{"activation": "swiglu", "init_std_router": 0.00732, "norm_eps": 1e-05, "train_tokens": 288200000, "steps": 8796}
Below are experts of layer 4 (counted from 0) of a mixture-of-experts language model. Rows are named router (the router's row for the expert), gate (a neuron's input weights, with its number), up (a neuron's input weights, with its number) and show model dimensions 0-95. Each number is 128 + 24 x the weight over its row's rms, rounded and kept within 0 to 255. Numbers have three digits each.
After each expert's rows: a language model's description of what the expert responds to; "comes after" lists some tokens at least twice as common just before its tokens as in all text. This comes from a sample of Wikipedia text that the model never trained on. Tokens count by the router's weight.

# expert 35
router:132179163132103153133108130096121147154133152133147099141125141130126108117147125090115132139160095156130130145109125139106144155116160101121139141125159135143088080129162119114118113092085117117083100111156143131181153124157118158130138111107109103112150165132175171100174162095156109120
gate0:127161116161117137098107140150166132110080151085164154115141109085120181102119115146155137082113121111094104098167144148162146132183097146124118160103097118126146172152127124109141145137144167088091107113137112096116162108167157101117099113124098100149162116114119129103138125100094164125
up0:087107105121099132117123095166099086140071128157150125158116117127148128140114115161133116172126165124100127145113174100130132142123124153164142135096161130114150158140146127140132124090096143114159067123124116136125163104147131141101112139118119139144139142109140105127102133129117113116
gate1:118126097147121146085120119104109123164083104161177097117150119137170148105103101061118181154128133125110155137125160163091185110083104100148115124124115129131112146112098104144117128114139133121121113092093112103126142146135124128085112141110192096104141166140149175165122160136111128117
up1:149116178142050145106129133154090121144139153116122143145090115111143091113106134129109144155110148108130147108129109139178074099145142149097106145126140120110101100134159143122124165108114141147131094152127092173144128102103154112150129176130097101134079143176117110079125161140139088170
gate2:125163128105133156156111131171158147150110190138156175159094045104163152093125079177111145149118111112148135121162134133200128127121127144137114105131176153074095136180092117124113163109096153123116090096151140150119085159138117145136124165085105115131146143133120121127110131111140132130
up2:122092086160117099145158141157137115116108128131149115117129121114128089179134176106122142098080121140138140115116109092159090135072155108106145104134135164140103129137130094126117114170142152119149091131131110169114135133128117140152174094075098152060124138137137159117100147143123099140
gate3:103127112124111160113105113140116132118128140126118137101112103138136103127142130092162128087127111103149091188079132145136109100142143145151111132154151138121091159157156111073121095151163138084119130137125087135120100167119166151107140130146148168129124139117120151155122146144124175154
up3:129083096138155120100134185145149095106166112171106117123119086151138106123098125127110094123140148077108101125168110109148128126083117077119144141130113113129127137154121102132120154121094105095105159121130182187127126111138171132112128111142126133152130090111151110125127095108140116143
gate4:078156066141112115144137138150089187105084133110132140126135171134128117083145163088152130147157115113137139107154136160081095140127110114146109131116073173157134179122153120105168151156088138143109119129120149146099136117114134117157141112158118149120086119149094115115126141097092070141
up4:104105118081136119110172080129108159079125156104163141157126102154129078099134142114159094123140135143136186127121132116078115131114115136201069144134124123151112123129127145124130142135143151117130153136149117145151152133131112101128105164147121094125097109078118122161133148169163143144
gate5:119175131152131127125138162114097166129070135082181141139137139122118162131135161099110107126132134148087149144127177140141097100122135125144126135161100160187108122122135131157137155145143138142108114158098086105120125120128116137119085106108136145117121162139158120138070128087115103179
up5:145110109102129134159165116115109097156097173155095112110127116114147159118138151151161123132081147132096106110117130093143110150131131118146130119099137087116111162143138139117161144125149085142116105131144111125163166129101133137143138150166115108141167146118127118061116090127164101086
gate6:127118135123132175108122147126163117142133167113090111120164138160149127081136135155150139170120165140124154128163127115111100126134117175144066151131156178146114143093170108082184127150115133138096101102136093139157115112109095115142083137136097135127136164136118154118107114112083122137
up6:120186126109151131112184159086127131139134134200135139108138113055114125086118120140114133135138151124139147131108173135083174124156108115162147090149130144087125157128131127161148121142138119157103128116141093101158093104121131123115163138128115103137153188114147119099128147128123170163
gate7:119132109126112127130088098147110122086126146172152134094171142112093142126119135131147142134086090123130123138140160123089145146144133097114124114093116162149103102136119122136120135096086115114129100098141150137118165168105158139137095102094142106126144113156178161140106120110140150096
up7:139130131127141146128168119152175138118110142105115115158128160145148156116140167150132093110127133097132156144113163133155108147148136097060143135140129120165124099117105173134111173163181087115100120127129073139102133118154122096139104103090117063133159123143106153116160136158124158189
It responds to: First words of proper names: given names, countries, cities, nationalities, such as John, David, British, London, often in table cells.
comes after: " |", ",", " the", ":", " of", " in"

# expert 19
router:169170155145135142072154141077168140112105121109151118148123125113093152149114113104131110150114088138159115124094134141079159128136145137101169120108155153176101104119123126114100084097128110098107134145097152135115154134169114144146152096146127105139109123100108166139122178099128108144
gate0:129138122130125143136171172116081100140137077132135110118093138134107095194100169087135114122182127131127123138111147158131146155168110135097137112137131185100142122176121106126136126117106140120088194137112157104123133121145149141112168129140132139170152135122103108131117167128106161139
up0:138133136097136176164093128121125152140140150102110095145136103123092136117150099127120120134165135122118126135116128175085154142133105132118153122151165171137127155110173157140149092085115098120125116099148107125099122097130107170115135101155078128123119111148145131181151107109131113187
gate1:095138103160131087136127107157135207099110108112159140135117141119104137129154090080126116141135142148166126107148178134138125109129108142119139137118107124097143054096151187120134141111166100181135133125134135114150140123115140186139150169146124100109123157147120133115120103126110122097
up1:125110141110179118088125154114114168125096155172135121064176170127098116108152141093125094134150070155145136136091139117149126129131167137125102119158149133155168126097144151103106121101103163104094091100092092110149136141125122131127092153103083142119082127145131140161080143126122138145
gate2:175156173144133077135164150174118073127135097115154122122142161098125106095111127123122126155124143118157132147128119149179100134153124163120158133111133103119125102125167157139144126141095158131098086175138121151121117140157141155132102125150127165128069176156099136149107162117145120122
up2:115090126151134152129127153146119172121147173092074084127085138143123090094130136149142123121138138145089126139110064103216070166169161117101122147160129101109092126123190121125104142129097133146111100140143134118116102110109127110146126132138106155119134123113089139100138100164131129094
gate3:145150104151168109145160172128116174114127139059102167118079143096099113142157100125121131136101105109147111131122099161136121133138117060117105133135130127150108140153148104131117122112098179103124160134119113110146098127124122127125084114145131126137155098160111146117142129101125069094
up3:151134126154173154129137149133085116112103075131107138125153107084132092080099123153129103157112123160096141110129147121141090114166108125119115146110142145099109098173157139118137107143158147119131163131152132101118118127125159130104183102200111166088117116156113126113073132164122120125
gate4:155128105147127122141125091123122167165103109107153144160108144144132145114125094102176081101125137138175159136072159129168131092145095102096117117123136135090159147130117150082134132125122165114165114111144115109117110131136171171103127133109154115155151120133126116103080144105110140159
up4:104159080129133180130153109119117148144113123119115173112140186102108148122109124086132081139124132136146116099125106086077138106096127135124128161090177122111110094148139161127165104130151112142089126124189160153110097109146173154080130104119144129126167110099117133131099121137156104134
gate5:148187141110137115177180123106153113131108165167120149129153085151162106084149113148151144132096134156165131155157147130119105158146090145132108138108148092146132141102141161111096088104116108130118129127129100153161173136139091155136118128126100116165165150168091121124166117095138073130
up5:149116080162149153103132119152116186092099118147120118124144127074142084105138168112178185149109175135113104117123119095104141118147106110123089102120098113146147115130096115110157126152091123101140179126087153117146134127142132096126155159141152136119147097130126134121135108104103122153
gate6:142180113143167176112121115121116104111113109120121156155139145108123151137170156179165128124076101146135128151113087141157121134150113119130164153158155101099144148080130168119135140142117141100170160123100159129109160104137135137157155135139131148165099132133133139093114180099098138147
up6:091127147123093131159174157153135115085104110142097131105138152145126141106129132113082136148132156123116085092134116102141140103196090122124116129113174128112119157130145148154140127132129136075119146123133160119151121146138152076131113118196117125133140123135142150133145163080116111124
gate7:136121120143199165114162106123121121111124141118122109177137134092120127166079165172137134135114130125094113134144147117121152133149106102169141144104122151114158153173107168117137120135143108110097125138104124091074127102159140149151182140158150120096120140134162092102101093124095116120
up7:165172113138150108137114100129120154123109107142134125122155123166129127082127157110103134117085117104182126117135116112127119128122088171162135093147071164123145094108130090180150092122139139160129119137134135115163172126143112136115169114126125135134143131156086123119118142116156114115
It responds to: Opening pieces of split lowercase or capitalized words after articles or conjunctions, like re, inter, dis, sp, lif-ted, Rec-eption.
comes after: " the", " and", " a", " of", ":", "'s"

# expert 13
router:129134125135114176151127116102102126129112160173183120141158114146101117129092116094095141176112100113171147129179145145142130100160138138102112181160113130132142129124185144131070133106110154127067138131112133116185140122143128141128104133131127111141194140136106118103115114118127098126
gate0:127140105153124175128172130110129124171146123111140142103064153132098140143115130123159126131109145140127122066142085190135183113133112089114134148121121142136127171173116117142123097149122153139096120130147130096134153120152148152153163103128099093159166139129108129121116120146108151091
up0:079169114117128126121136137123092136095144133140132119152116137121187095130166150172134097134114120140132140094120155072146149101140188120166107145108112148116151091076157146128146094128136133149108129142088159151109136097101112134131108160095171149109152128094168112126182150116121106115
gate1:141184147117159132175144101115140137116156155156137095130154085168118119149110120142140175116113141117208108160124117104127139113111150106118133144152111150126160086121115119181137147194143121163122126158108119101142157088148137132097145118143135153134126123141093149120117138122129157158
up1:100069068157130126131111134116146140091145148083124121102138135132129108103121170115115129164156113157121113138155082173132123130135155166093154122128153167120089136137112089109139147111158130139155147154093121138124107138140132163146164150121134111095154124167122116138139146170115100105
gate2:134118138154112185142164101117127093132112153149158176164083133177100112109114140125111119123085157113161185105109141111096120111128115093095121163129147125159103149116171137163141090164167095128089111149143118140139088109154127153139146118156111142131103139102151130146132147132146125149
up2:136146120111192107147119132147117148148116118166111110121148104134155117118162156112126111115121144077119123138128160152136136117087131061141087137120147156126096143105149111123099133114140121111119167121119097090093083136139152165153149132116136129141120133113152159126115137125156173089
gate3:108135151100112156096148139114133114106121150144139102130096126165135104118134132128142098144149161144129158083152102098091152132177111140139095120124131145138156100130148113131105141137119129143126157174099109147104167203137173099162103106120151106136158119075105167144134097154164135110
up3:154136157140151102136112136112136150088146105083163121132144102134213101120136130101111130068123115152140112146096163142097100117138120105112086114141149137124150124118134122157161132126161110151152121161120132113146103102114126138129126112104118110154096100137128129157146144114141107131
gate4:076135078135129159140155079083159120129149168192121140095161075127106095135119155124142092156112117104096139109182108129140086148120146122115116105147108142112135147102115139109137103122131128146149121126122125127147127112097127100129137120150112110141157142145143135112152099124139169106
up4:130108123126153163127098138170159132119122119174124096092143098184107128135119121135119178089134093154133149094147084166101148154091130099152133142147126140116185112108161106134129139164142123127112114152113096121090094151095121153134154092151120120106114125173121144115124141127127136115
gate5:158131123099125138069162179167134142127110112162131144123174124147102140135140128108136125113129126124153168115131167128088122123122115113081102126132131129189122165097109134129097149088123119104158106096095141168106118109124171106187132117122075099106179161157121165134136138101116108134
up5:130151148108112153162131143089121108122115135121118144091107139088140136193121109130146109131118149129089134111079146088119129161141092104162127139129142141122115136150138182128165117145104117104141137108103131117142160161125161094139123151096153178139128156148136180146117129101123134135
gate6:136133140136167147101126135111149092169152149117133118115118122142132125069099095095124174134116118130148173114122102115115113085180106094141137109140133158158124093088114147153119125124096091175090093113193087121164149140123093107144139119111125146114145157117098134103135125141098098129
up6:124131125141161119119074145108157115129173129202117116096155166145136128074115087080116140165153135143168160116100157147142145122140113127160127145139160090109157144126142111095155147086158112133126125119139146110159150083139121097116134140099141139133155110071119153134127166141148116121
gate7:112128143136123116134181107139113128142102137156143152128146120161121125130123090076084148107163090118195094161147153144120112177138087116140127126136110105140133129106149119134118079109115126117107096132140114179127151169132079094093119117118090112087143144172129105105151107082149118128
up7:130134105157086131135147161144110093139133139099117135111144117140134163110155159157154104105147087166144135148122143127159114152081107106168136109182104093158111098119138147131157133134129135092099133099137110167163127095158114126112122119105099078131100201116135123120150124123130089144
It responds to: Field names at the start of infobox and list lines, before a colon or section marker, such as Type:, Website:, Home town: and Top score.
comes after: "-", "\n", ":", "==", "°", " •"

# expert 41
router:133138134134088140121141153074149110128112171115147111150132129139119112112102123149197119110120149145159154149111133162109094152121170098105129171127138155066120159137101124138098145085119101152096144142110125163130116179126121151119120067134091111121139133118148181131100157112106104127
gate0:167199105144146133112140135148169109153159100104108099145160127134116124161124144175142117143127088133099100124177162144157152121113167113134091151109096129107138119150133091152090137145115136105121147136128163147097159164145137144123098137158160117158143157105150103140172137137085132117
up0:110130118147123105124158126126132112182112103135156082152146135142093160133147133129135126108132147062129116182089113106146149112137145130166071165115121138139169159136118123126156109116149175121130137106154151126151125137149126078163117110147133129134167140106151165114114116118129123105
gate1:105122130127134121157142101142179135153118137113109095140092120172163149141092098159128107160148147133121138158140129130094111120108142066120144186138144108121105108125085122122145107142148157172187157158109111154140133134074095123138139065099162118160145093096145170138089160127133105102
up1:198176116137131123124173127139127092139137150146104125131124146150100113124148141142142108067134121090162122113127119157145165134131131129130109112166104136125126117143176155155127099148187141110122138130132170150112137143160177148124146159141091098145106123139134145107125126133118104124
gate2:125089117140136115135116167082136163155118107116133161194127120152126145096133127129175145126120111113139114127136139138196132113104119146102134162157128110113122137127127105114140180136126106114104151133137125101187157078144155110129192155119102136134166103107166121116127146151166084110
up2:131100126140113096096137134138125116163165092126135137167164143117079129141159149131097082193109148108106094130142128187106146119119100133128133121096141139132185107078142123122109175112118107138183142106117112139154143112121131144143102123131146097142104147081124103148130118124129094126
gate3:153122113097104166119117120126145123135100158177126124147159081172149150129148074101109121126143119106148176184118108112167134094111128138116159144101095137102124125169104123088119191121124142127155133109132109165113127138132100131118121111081148113127152151120130162134111058133060097091
up3:184125122119159129127118100132153160188138135116124147122117124158121136096161105110077130107119197150139153107123153087151112129097162101172138140155160118078099136130115165113074125138142120091114098154125129156097152129188123091119138110152151117126115082146126116119084118129105138133
gate4:144131124147121145138105134169144096108146122088110160106131171229090074127112104136139152155124119113114163129119150154111118089169135069097116164155117147131141137149083125134136124124152119118133135139130110124128155131119098126118150068151136129155108113131089151135122137123080093160
up4:107140112148149121070112132102132122104121078102107148123162137160131128160155134125121137117125162140107139137126146129128104167155124149139119146120106165131126126117109102137184123130114156105096115146162129114132104124128138106181077105128148145124152160091113172121115124132130074103
gate5:133101127126132173108137119138125139147131127131116116093098150126119143125134173105124160129150167131129151150165095151152103138127088151104116115120152158096118122085144109108125126124115149150122120159120131130159140127161118151116127140151099116087127133152169144121127130126159166119
up5:178146143110148159093143110120110145115173108142152112099116128126092150140131121119143134099129130125150132152141137170132064077094133177191105146116129139132117127100153108153147128148116115125143141132101144130116138107138143106169132139160143128145168150126107114157099122171194167106
gate6:136115152131152162114101116115115140177110123111153118147114117154130056133085120088087113140127135114115135149096157113150127145109119149189128151132069141095137139128137095093157122093179102132094155116146097161102116142122081107095125128128130115119129122115130140111130110135114163107
up6:170136149129175080088157151144130112177117115123149094110146158135083121092153163152062121132121103141085128132127134112066115162142126150128128150080166136154149156152153096141142180156141114138073095115145122091164170127130158127150117142172110138094125122128133089152113097109096141089
gate7:150128123107157186112111119122127100152114112136172128151127167107160118118105117123160121095151136100169118155113134116113143121131138146158102162127098096085139086131148117135163123138114103138143153101159128162109141157147127137168113099123089129158122073149146143134116097119156168129
up7:128140146149163076174108131117094097095128107129100137123127143120143144113107146136163149117110177126104110122179117101123133123125097121162130139099180163135130080083101100090153124128108140130112120111145167104155202143112172124139089118121134116099105107160131107129120139115115095093
It responds to: Adjectives and adjective-forming endings after articles, such as the -est of longest and guest, public, national, American and mathematical.
comes after: " the", " a", " of", " an", " as", "'s"

# expert 37
router:125152088137124141167125132151129145108141134125133102172136113121066108106115099107125110120171097129120144138140117147159152145091142134128145137109146141070109132110109143132147131132118136125106116151167141111152168128098120189190107154129117149146117116183172162120127141141173114135
gate0:135136139152127110099101088131120145120148167103159125128108087120123113107122145116091109150089111110138112159122154120155129093100109135134116121120128116156137133104136164128145169148100093142099105133094185114071102099134128126160155127102132133151131144143141161148100087117123116101
up0:104177156107136103169089091082102139159118143112117135099147131123123145122109120119115157095107126062149125125141102131151125125106154132084170149114172143122145117128122118143153078133114095087130138111134121137132137136132112120121105119125104092128096166123139132143118181141136161109
gate1:107169088117092132118116113128086115076127109125128167137143109151122121157153121111151081109163139120161091179168125114094101113094154125128127115129139130162126127128131135146113091114100142173124142107153136090112139110134104132090073094166142117139101145119141088145146110100108127127
up1:109150101094153091167090121107125151110111139122115110099131138138154114173102081105158132092132122133136153124167151108131127132157111138133126100139102123130101161148136125080120127121130101151156162136123139155125127129149126162138166134107110070131180111131142174148142119142145103128
gate2:126159159146141118140152110129123126164106127160115148102122130121067165129129127091120105123139117138176117122149164164152127090083118157199113110151103112153123131127123113124119123158096139107141143120153087081144154144099140190115129148119099144167139151132098101099150114135171123130
up2:133129073116155116113116120117124145095130121105160125154099124112149127141160132141125107100176133121125102173115196129111106150102106200114149094070113105138140130092134117102129151183110127129125125137131142160132125122120092137133122135117134149134105123166088134101121109136158144138
gate3:195141117104098126143113124070098094098130122136086117140132083108067157139114161088118131104118107129124162162155146125103116134121106154149096182153128091109170126099125138084161147161137112077106122142106177118109149112124136134091131141117115125148134121146166158126123141131180157149
up3:137113189162113115142084139177102095119140172150108119181119097136116161124119124154146134105124126126125123160170150097086093112157101135072105099127130112117139123189162153137126154112088120136112171100096142094120145109126128150167127146106130122115143129120110124145093123137127129096
gate4:089149085100115143133122167150108133138131072153108117134126138128158175109122146130162145103134141149094107118073109092151106135105150128152133148135125167154126139078155125064117106142068189166139151110114120106144155100125088160092144133147152143155125075114155166123127169110111118122
up4:113105110129111093158127161078117157134136174171113138088103182108133165154144160117152124129130108126116101124147156142096161114128113124101100125165142156137101103118145162133109156119121141138155099121078128115156163108140126139063135108116123133118122140132114141103137146105134120135
gate5:156151148141128130109119103140129118129101130157186085147096132145142181118138074124112126121144082128144138132136145134142145088105135118161138129107145170092157125111111154127139117150110113137143144119160131122143113148150134087114145151078113143167114129167143141131145119154116090145
up5:120110147124106139112108142126111122121128125144126132110134144144129149094122161108066134128120116160142114131142131173098133122113126104114119165159104130105116107111139139072117115127154134148121108138152107102102203133165125073159127088146119137100091154161116076110115136140111128114
gate6:129137124166140107151128140103087114123117162154106121131092119118078124131104135115121166154109100124142105133141135091134120088107120108139125133116133125135102124148091141142127131114126116120159166106159147114114163140092172158129096100121157151146129128141162205145103165129182153090
up6:077149140142153130144142139131135102127150106101139123142114133099163124142133142092149092130074089153104104133128112157122107123142158158116160119116172172139126148085142122093134147166168170114076133123155142121093128114146125102131132133134102154098134070104196109106078135114103088104
gate7:153127098147133159078175100167136129107157147088146172141111080145108126122124125072145126109110126102138113143128133127122129119105139083139129150118120151132114132108113084159137142154158107092111139112119140120112129182160146150127144087167134115156157082084153111135149107105150114105
up7:105134104100067153140115090147123096118123124167153145134143153162108111110110101096194108128147116137117142152141158170122149101108142118134137147124114085132118162151132136191178109138114158158160113139093096124145151131112159099113115104117104162128097172145126144148096155133172140132
It responds to: Capital letters and letter pairs inside acronyms, codes and all-caps words, such as NAD, SD35, DNF, TRP, III and the C of J.C.
comes after: " S", " M", " N", "S", "M", " B"

# expert 22
router:139108154144120128109102158120115112184081165094199124102161100114165124149130104134131107103087104143117162133112131119162145119131111112149126161133117114086141089138128133119131126106124111114144128135138133105147116131171128168182095141142118112139143156149157119150139126133128153113
gate0:115162155119090119143130084153139100138121146133129128152106120115131095131100156138130163102140105119128114092104128147145127170146120104152165163140141108083147071110127116165132140086134120143090096080146130084086131157128142114104116152133153134146129138124128117138145112089134112093
up0:120136122106123154103144130114114105127167117103119131136109125118164104136135131080081127081100135151134168071108102111116106151077186146062113065102100118128119130090123132167097107137155151151157137124084110120150105112135130136101125146163110123142116142096127130127106141190167117102
gate1:119144114138091160174132144078137110155149101133146137116108141155115136120105171140153135091110138124081155098097133133121111165129160134167127127090105133138145126114124175128113124120123139114158117115166154118117157135157121102100109123124155102133112116129130127170129097102102128151
up1:114139137101106163106165095111128148170139079149153104116133102135162112174132167141112110095131136141105123137130096143120158146115156100109157079114142105105120110113126082161120130096110146158159115136133120136124138118182118112106122169115116128114148117102141088156096123134161112096
gate2:129143106155110128124147124102125106099125118101182145109120093107176126138158112107139097100102107119133121143125100113109129104139158095115111131083110101184171131162160127138130158109134165156122180119094113133095086097160128113139143108119124119150122114155107131125172103106119130146
up2:143156084128085133148134118149084108173112144154134118138149160124134152110098151167090126101151133164164129103100146126081077109137097156141115140158150111136099098155119175125123125137111187131172137147113101076152115125139155099116136113137105136116142111140123082144126133147133152109
gate3:103116106141144120115141192158154105093133105112117108107090164166112106129158170126126133082164111147128114143115151142123114138128115071145161181178139096152105126082119113136109134123148138111133089107143126141114127118120132105140084140179097168150111104107136097152136098111136106145
up3:103085133131104088148140135129115146104165144133118143123130169101107130161160130150117137140158105146122104142134110110125142136125137122168119104123109196167113188152102160150092160145107130111154089103127131125156186084126126118125144106136093105133133112131152163099143122122127138137
gate4:178137108101188133128162138133158130140116178066177115121120148140128121106067113080145099158134093145097150137124119127142115105130080121103136125159129118146135093127128100136168111144120139100151097171141159119132128150136096157181148167141143124107138129080109126136142108103141110148
up4:128129158106119123132103115147146150161126108116137113139124103193144119118115187156125133181124077139078133126104135129156117145133152109127141130164100155144129105151122118125110113126169118087123075081145175095111128142147119158151143082102132091138165151148135160089095078122129141101
gate5:113167122098133133123074111101138146169109175143124184118137139092138136151192093116135146120155146186160150134126124123120151131106119148136164112102143145128141166130127109131154094156143123130181111129084125126122144079167117143112137108141131123128146087137125123083183102105150149111
up5:126129105162128093116115126119113089148090132112154143126099100105091116165105177103127098094143100146116100084115110160139158128155103101116155139128141121143122140096119166133134147094107143168133141135141142086129145148109138124146109061110118129106156156157142142071109137141124118151
gate6:137135113095102128127107124159121151096082096085111147124147147124084123122110076122140149164110070108128140148122133100128161170156109120108143151156142075127154123103143091100125091109163114152167127147135127167133105160169128130127082142124150094143154136088154158127116119128120164076
up6:099152121127115150084123143151175124122112109149132129154160073164129136098129150155104118149144123109125125127145101137099120136098137130122117106119069135128117103148138161139122175147090181153104098118155150108143128083118136141105149151153137177069116131117141077124103117176125112096
gate7:139129142080122163117101143154084145092079129140097154167112128147103129179141118069142145094130118155105145124149159092129081130133112079105125132142173111117160074136146113157100169132132139097157137151162151131160135136152147172132153091090120132117135124137134124126137128053116110100
up7:112096097110132119107083123147120143164126155140142124166139108138197152109113089186185137187125110125166119147154095139161175108144131123128114118077130151125127133151126155093133131144074134101171142138126128121142126081155117117133143110118134086092119125127151096158159146131118145103
It responds to: Line breaks before new paragraphs, list items and table rows, plus == and === section-heading markers.
comes after: "\n", " |", ".", "==", ")", " =="

# expert 9
router:187147147144114154089188149081123145129104140110163113141123147124092127105105121100119125194141060152145114159119179154116172116111163121111139160107172161152143130115108111135136074126122144157117122117122143144141163118119125135136112131164131109108106145090137134136148149098145138116
gate0:108131103141097083130114112165104161133086116148073082132090176146105101100104148125118108129109151135113111136145118138127114147166146120143112107105091140099110115135145171145129136111124118174149125091132130180142131107155169134161129117139084090173144123129131119137118164147155078090
up0:112147130124148128118091100138103125116159106147140149092116141136114112111095131175092123099113123152121146135114098090178096132143137105115126115127103177146132124155153123197097157115130132158106128090117164177107130160135149123134118100123101099158155143116125102088141134145133106112
gate1:096137154113076151113138182105127123169106088120138118097131125162139117108124119123157165115087179158150145117105120103124160092137154130066110127109160136122107116116103099125135080156166139119143121120131150131156127136112159082138140102130158143140125137120163084140097159122122104110
up1:139138129099130110109143102140101112098125118108161143131158125131135093105156084094087124169139155132167134139167093115134103120132121117132140150118124122187105167133147112117045095110087066124143106173129097152144144076138140142097126185123148128150156110101098102120133160130114082152
gate2:114107096145135134138136133113107159127066131132095141156115083141125141150121160100141156126107123137130105172113142121116133135094158094115172166122143129145070110099117154197107166139109138144173111110119123131129159158139158103166166127182156126150168104118152166114097155118184119121
up2:128108147113178120175096112130119102171136109128164119103153151154131143156126153101146195127123140161119117121110124107178080092122149132132134108160138143102135122126109135131154132139124111111110140096134106109085148119162085131138140169126098127122123108142099169108123145171159106143
gate3:120163122132134162095110136117139135181111139125134173126093158151124122131160100110146131112135129111125145125107096169111140119132130117158113114145166099109131121162134158124170097151095128119126148136106117105136120102100131098172123151107175133116150105089120138134111118157144146088
up3:101114089144152141093112157142128135122135152181174144160120164147142079155081153094129091100088130149142127096152147160141093108102121120179116110100122091136173130143107161135107108151118143099145126118121134104123134138126115109153134131116102122112123120085155133165110120116123152160
gate4:126146119143161146155130136106133150167115160110129117140127118152100117105109163117162115125072114091099103107188107124090127108117103126145157118145075125122134142163131109131115133170136122116146118130139125152165138167088102103146112107142123144119107135121137153091157148162115144109
up4:122098087068146135141110128178124107141123108141112110096117139124122087156110138154129103125132099137092124093119138160102170105101127102111138123115144101125153129165122104118095119123142117113143156115129167146125105121117157161106130147131079150154102188083160152137104154129132125135
gate5:168128130140148168125125131149151107138102096134163094135115151140116124123180095115143144164141092122151101128099146103156072139127107109122135094135155150133129157128114153128111107169114103151114111120108099139152114104135107121110171113127092125095112136095138160129091136109128125095
up5:110154127115093144133112126144133164159105195130158114127063169125161086101095099146141108159127108118104101115136160153120147094108150131107111145144127127119129133149102142145163137150165161139161124091110163153154129128148113063129160134133121110079121121124140123124142092148121116103
gate6:168102149112145135133133181090098119153104121140124111121119176105145103136153141166142134131146098156134123143092146151168097085145144119112164120095109123122167126155114133156135147097148128140163162157103138108080100120110101148129158118141160102149085139113107171112115101170154126113
up6:151155129080125136106132153092109171129175121136123171128111163112113114155148122137115143140118147142146101139122137157150095144098187161131101131142098130073194191171126109124135080125181139139098136131106121116121124129180109101124142125115154132160114126150139156138118140118134102115
gate7:145096157124127125166134161142181149145071155141150086148145114139120105141147155101141118151176088146147125142123132142118134132096141147111146179116119152107124121142108181067156138159128097150146147122114129151117141137112160138141135154115175157115118140153107144155150117151128146119
up7:108129118094104172135116165151145108154076138154125162115143097118110126107128091143148128120110097140102119158158162156119153131192121125088108122100152124127157123114107128127129100103124125098093117133131135108166150123113123141149190126095119156137138100134145124135152121185134100130
It responds to: Everyday noun and verb stems after an article or to, often followed by -ing or -ed, such as design(ing), support, pass and right-arm.
comes after: " a", " and", " to", " the", " of", " was"

# expert 36
router:151150126170129162169131121140138127142135165010156092119140144139102133092130130134166071152138134157126131137091122154133137096112135143095109127113150111126141133111122154147136154130085170105133089145117167154154129145132113156158122112132112153144123159141138136141122124127118123115
gate1:156068137135170147116209170127162131141095125095132151117138140130146107105141097075127103145099173109133138156073150120107113163129141119131116090140127116109160113112109162131129098100069115132108133175142115133140149126119131133125125123104080137104110160119108122113108112136145118141
up1:160166136143121146094116113099113122129135136145149151102184098147127107152078123144079115140133145120122151143117082082141143125151165121115147125171171147112110188115144115120114170135180131125147162125143121101134059130137115152112131135130148141122140125127073130127105135139148141150
gate2:126150126104156176117150121161145097117135090072119121119144093182118155128132165161134141129096124130164181182143090169118127115144116130128180110127133097147124170158147167122147106163115127052114113143152101115151149104163114110110095100092119088114123139110115105111101136135111145109
up2:079166143157151183086127163146111115116126075079084165105128136136156133125146167165115120118117120120175129126109111107124124148080146077108127091118170111094128147106125195118141137158116153125112157101141079150120124131146129146111120101129135120105135130154141146160161136137128102147
gate3:129128115113131124105108105110162147141116089121155112176143195090112171097130147097127140113162111175124118116109089137113100108132161108093142120139148162152142145133163094121102138128088143133165134137110084144113134115117145171098087132117098127134155131132126167126163183096152130113
up3:141093071148111126095132122121116135116132119143138124141116176068089107134142147122154108142167155149085132143160091157154124127126110120128142132146115175133093089149135133097069200135135131115153127131161140138135143161151128124166124096126113136135128131104142136115103123133153187114
gate4:160142118136159157134184141160101129158111126094124129125126146109096128120116098159114114133076144134118085120105148127145134114156113110146103136110138088164151140126123170134169177135126152134137088120085147135169132118157127102065154100152134138138138153135105143132093145146120140141
up4:152152098153165170129174106160135151129147111128156146148144123107150169153117152131136158122111141137097104144095109093104143103163130100121125142092159122166087109150125145119140150143146156161127081092101170152169140128113157103070098099135124168112125138119128133137076100165117136093
gate5:146118132108124147103171123125088136116155128102118115157070091151147102128131154172195115145165118151131139147114134133151127118113067103155133111129114145158085114110117180133146130152120104106129069161106108138127150102146097100146129127122128129127153155147116164101127101126125165103
up5:172166153111122150166123152128149134149104138171106152136096161096127106145139148131101076074171101140129150157165130147132135141130157086143161158106123144140104106151166125125146112135117127140136152154148146149146109122118124131083121118126117127127129124125090099172140152169146146113
gate6:120113117168142151143142158133185118119139128099103119093179116091146152108167135133122142084112121204104172168078142147093127110108118152126108082096143082116113109134141157165135112135060131091144132099129102146088173111140149123141110118110130116140107151108154103155132106128088166126
up6:133169130140133164116109076094123152123121124147153110111105115128154147158086184148100083138147177147128124153135149120198140142146133151133105114179141126110133058130150124111136140156152128116094143155143140120117127154115104132177140162104114158138115115152149116125171141134138140173
gate7:128133109149170151162136139115157126140142117091153130085116167122137140121157132127169135135148147082127118110083183080166150149067144063130098131144173128155137119132097176100153133131129119144091131147067143102142132169134140111140093059137131126131087135135162125106094138111088107129
up7:119115142139175108170116101122156153121140163078143097102168152127203151115129166089125121144080105111094090101121131100124127147115137113117109144124156123157137111124127159116110156113111154117142119163071092140153105151152156112117149111128131135136122129116139130123125106124121105089
gate8:137091121121121152118155177150135127098116130125168105146100162111132126116130133153139127157115107122145135120104123136143167167129109137124093136098123147125106109148098127151143163132102111093153111142107168151138169131120095123142161119130144146080132085148124175102129101152141089179
up8:103148106142141112113115132120166157098151077136129106134098097082114096162151124105120108135150148094158173087129171157151091136146130107139177137149128117122135122111119129151126076122151118093136181167131128168165192165112160136130135129129079111103123126168088161127132144103096108166
It responds to: Blank spaces and labels in table cells, especially election result tables and football squads, such as empty party-colour cells, MF, FW, Turnout.
comes after: "|", " |", "See", " 1", " 2", " 3"